python train.py --hidden_size=128 --moe_layers=[0, 1, 2, 3, 4, 5, 6, 7, 8, 9, 10, 11] --router_score="softmax" --vocab_size=10383 --rope_fraction=0.25 --init="uniform" --max_seq_len=256 --max_steps=6681
Below are experts of layer 9 (counted from 0) of a mixture-of-experts language model. Rows are named router (the router's row for the expert), gate (a neuron's input weights, with its number), up (a neuron's input weights, with its number) and show model dimensions 0-127. Each number is 500 + 25 x the weight over its row's rms, rounded and kept within 0 to 999. Numbers have three digits each.
After each expert's rows: "gets" lists some tokens that make up at least twice as much of what it gets as of all text; "mostly gets" lists some tokens that are sent to it at least half of the time. This comes from a sample of Wikipedia text that the model never trained on. Tokens count by the router's weight.

# expert 10
router:479492460462541539497523533476491491558464495453492456475509493492500514512470460474502499469492459509515525522512493464509505464536506473518565482471492507471493487521548508531506506504484520511491463569525503500524519496487472494519519462515532509523522499464497506467506464514506472482456563522478495527493476525487478512475496482540485550490484514519490495499536512521499523479504
gate0:493513495489481484478498501557498507517499484491496434494514488481460483520524532514480493523492491522539473532515510469469541448524505533492513522480490509531484488476528531458536492505479552502498509474468489453460492542502500472461507498439498463481532474507513511478491446460495475513476527516493459531450521520510486482547504480487491475505491457506523509542501518497493527498479
up0:478492464504492518509534517482489476484518533520504470500466502533476480495482509509503440526505534500520505468487463517501467529490494513480478513499512510455486508528520469542484477531493467525510471468526489495498503452501536494519467491499491449477436512533477471532510441506459476475482475460521455472491499494520523503467504521480468479522498503462510495516544485465543538461485
gets: "\n", " \"", " N", "-", "/", ";"
mostly gets: " \"", " '", "—", " post", " (\"", " “"

# expert 4
router:549480503524500471492491484515504527482492484529524475531485475545515510496527551511477519537554520501544510487449482456506499495510475499496486453456523494523524495527527483463484510514485475487505492488514493537524508514513468496534451502488512497443475512533481500538521512443466506471527444463508475445499494509525501488503478482504514507502512495434508501526460523496476513491516
gate0:531489471447519497545467471463507502497450457478513505548530511420429483479470512518549466499500518501531517523515526472513512502537502487491500496460492509501517486492523484548461530533490513523522528516497521474446504498516517506501534457520463485493518501492494518484484523508474475485487500549513489486504484485458503495494490486498524496494473495512492494551520461507495540518515
up0:526488507489522483497475516543504490512482514481523518535496454446505455495475486522540474520482525540507522492488497504556498491542457462454493538482497536499529468469503517502506483471480537501532515494475526475478499515481525436455497472528513490510514522491468493500491501488502464496484483508506493480491521459502514562487478514490471498485492475505438538524512446545505506495474
gets: " in", "\n", " of", " for", ".", " by"
mostly gets: " in", " for", " Family:", " near", " after", " during"

# expert 8
router:537472519502503521503479485505543549522444546512536490503462515473509529473487483476500524508469504455503495500498509467474518494477491523504506555525532462475462535511542470553516480510475453514494495541505519543488485492535498499510464493484489503508467509511500490491458474486495427476541509525500449497488466497478483484533476473503507504544521520507515486458518491495522495480511
gate8:490493501472511491537524540550518510476487509455516501497518544502499499496509497476499515507459510509518461477525487508491457547548511493475534480476467495486472453437521550498474475535525496501497494523484525484526475476484532498482515486499460524535480494466513490517486478512498495458513524520501513544496535464440521553482534499496514508489499504540506490516526499544476503502561
up8:503499504543465508454494479457533513497543504549482494504501495510504526484507528542498499470513517483452495518491476496501526461467494504541493510529513498482517520558518503516499477480470512522549515483514503517499526533526454484523493539513506499426542487530488568511519555501497503531526478489507476471535479514530485463497488503514487487503483486503515494505467516481510487453442
gets: ",", "a", "s,", " ", "\"", "i"
mostly gets: "ure,", "Population", " ago", " later,", "\",", " time"

# expert 2
router:550494500456499533507516506523503517546461517470504477493491481527476464500497523456541490523485482471552512507475496453469463493519516553483559557486519505481536480523513524510461483491510488532505509535485488465459457492512501485524487493503491491519484503531494528519512519445490483462531535505526498466473496515514512503490502493504538554528510489462522510526548528513512497516497
gate0:538490534524585517502494510518489470519528494506542506505461509513503533514516527518467484475506498487541527527482500539540523518501526542526522472536512524513504491506512454500574507503494460495450512499475528494503518528479519490486529499499458530485482434516493513484481495519502479485475549536520500474488502478479465555500534481501491465509520517492492500462481481506515519494485
up0:507513518474506502536513537462515513476522452513507525491473463461487468512482467496499439493533510519474482525515484522513491476488484505526500500488469493557460508470476494530493499504476481531505521469446497497490458477516498488471495458542516502517523458507468458465477515496543475494498516528518527513516502485473492509528500494468504542577500489461477487495461506513531454534511
gets: " was", " is", " P", " G", " H", " B"
mostly gets: " ch", " res", "==C", " rel", " sw", " h"

# expert 14
router:490537462560473499507479493518462453475504493492478509495487525519524496497482485497461485512539510510499496518475500537518516506486462517536488510475522492512468497515502467478488482513484519498515484472518523491468543500512511481524487561454533526441459476528478499540548515480480489503497491457509477541478517504566550486499479513493476482497500460491521481526459525454511462491517
gate8:515506494469532476547530484475506526515498496531531493527489494416462475512500478485546542461468508519497507532450485472549460484491525493473532498533505512510519522437519506492501510510511526544511476521472504507490479480522494550520484512483457501528457530466509498491499514536500485485510526518492527491530491513475464500526515515504526498518514496495480546482516484536508461541474
up8:439501459535480504497506546529511480529474503504508529501458561500492481493465501528498486512491517522484525526500479499490510531460524540501482508492506538499491519554524498499523497477533497477537480484467521507456466499518500488517504537487496490492480502491545444483472515514545508493516496468551455524473512478476497524522512538479491484447452470492482482442462491506518493498498
gets: "ed", " with", "ing", "=", ":", " of"
mostly gets: " won", " played", " Born:", " include", " served", " joined"

# expert 9
router:456499514493523502480512547526483529540456546474514469518480490506472508460491475514517480505536503461536521494486463469482533491534489519474540516515514489491545550507532526464467511524524509540483514523505503470506469482492500510535509501496500532538483530491491479509464485456501466461471558532483479470546488513493464496498512502540506517543525525466494492513519494489511539515517
gate0:507490516466483495457520494517467541513488515513512508487487494507483547483477515529487493488521518498494473512540472487484486454508552500492495528501493478473505486516489482400476496521510488504549526508495476469510532434501525490479515533513455499503497533489485487504479464554492498527494497524478495489500493493513498476476545509516537443548478487479499549502483493529474522531455
up0:550473520498515477492509499507508527539532490477494509506525535493541490522514497530504521516493485475515479499512488512517487515528557570529487484475505465501531478497526482510484496510536473490527520489477498454498486506507513564539553500522547512495560506482526518506526547488506499504515560471514553517491450528544509499483528525493511517474477496518490511486497518523445518493504
gets: "-", " M", " K", " was", " 1", " on"
mostly gets: " did", "′", "==N", " vol", " ent", " adv"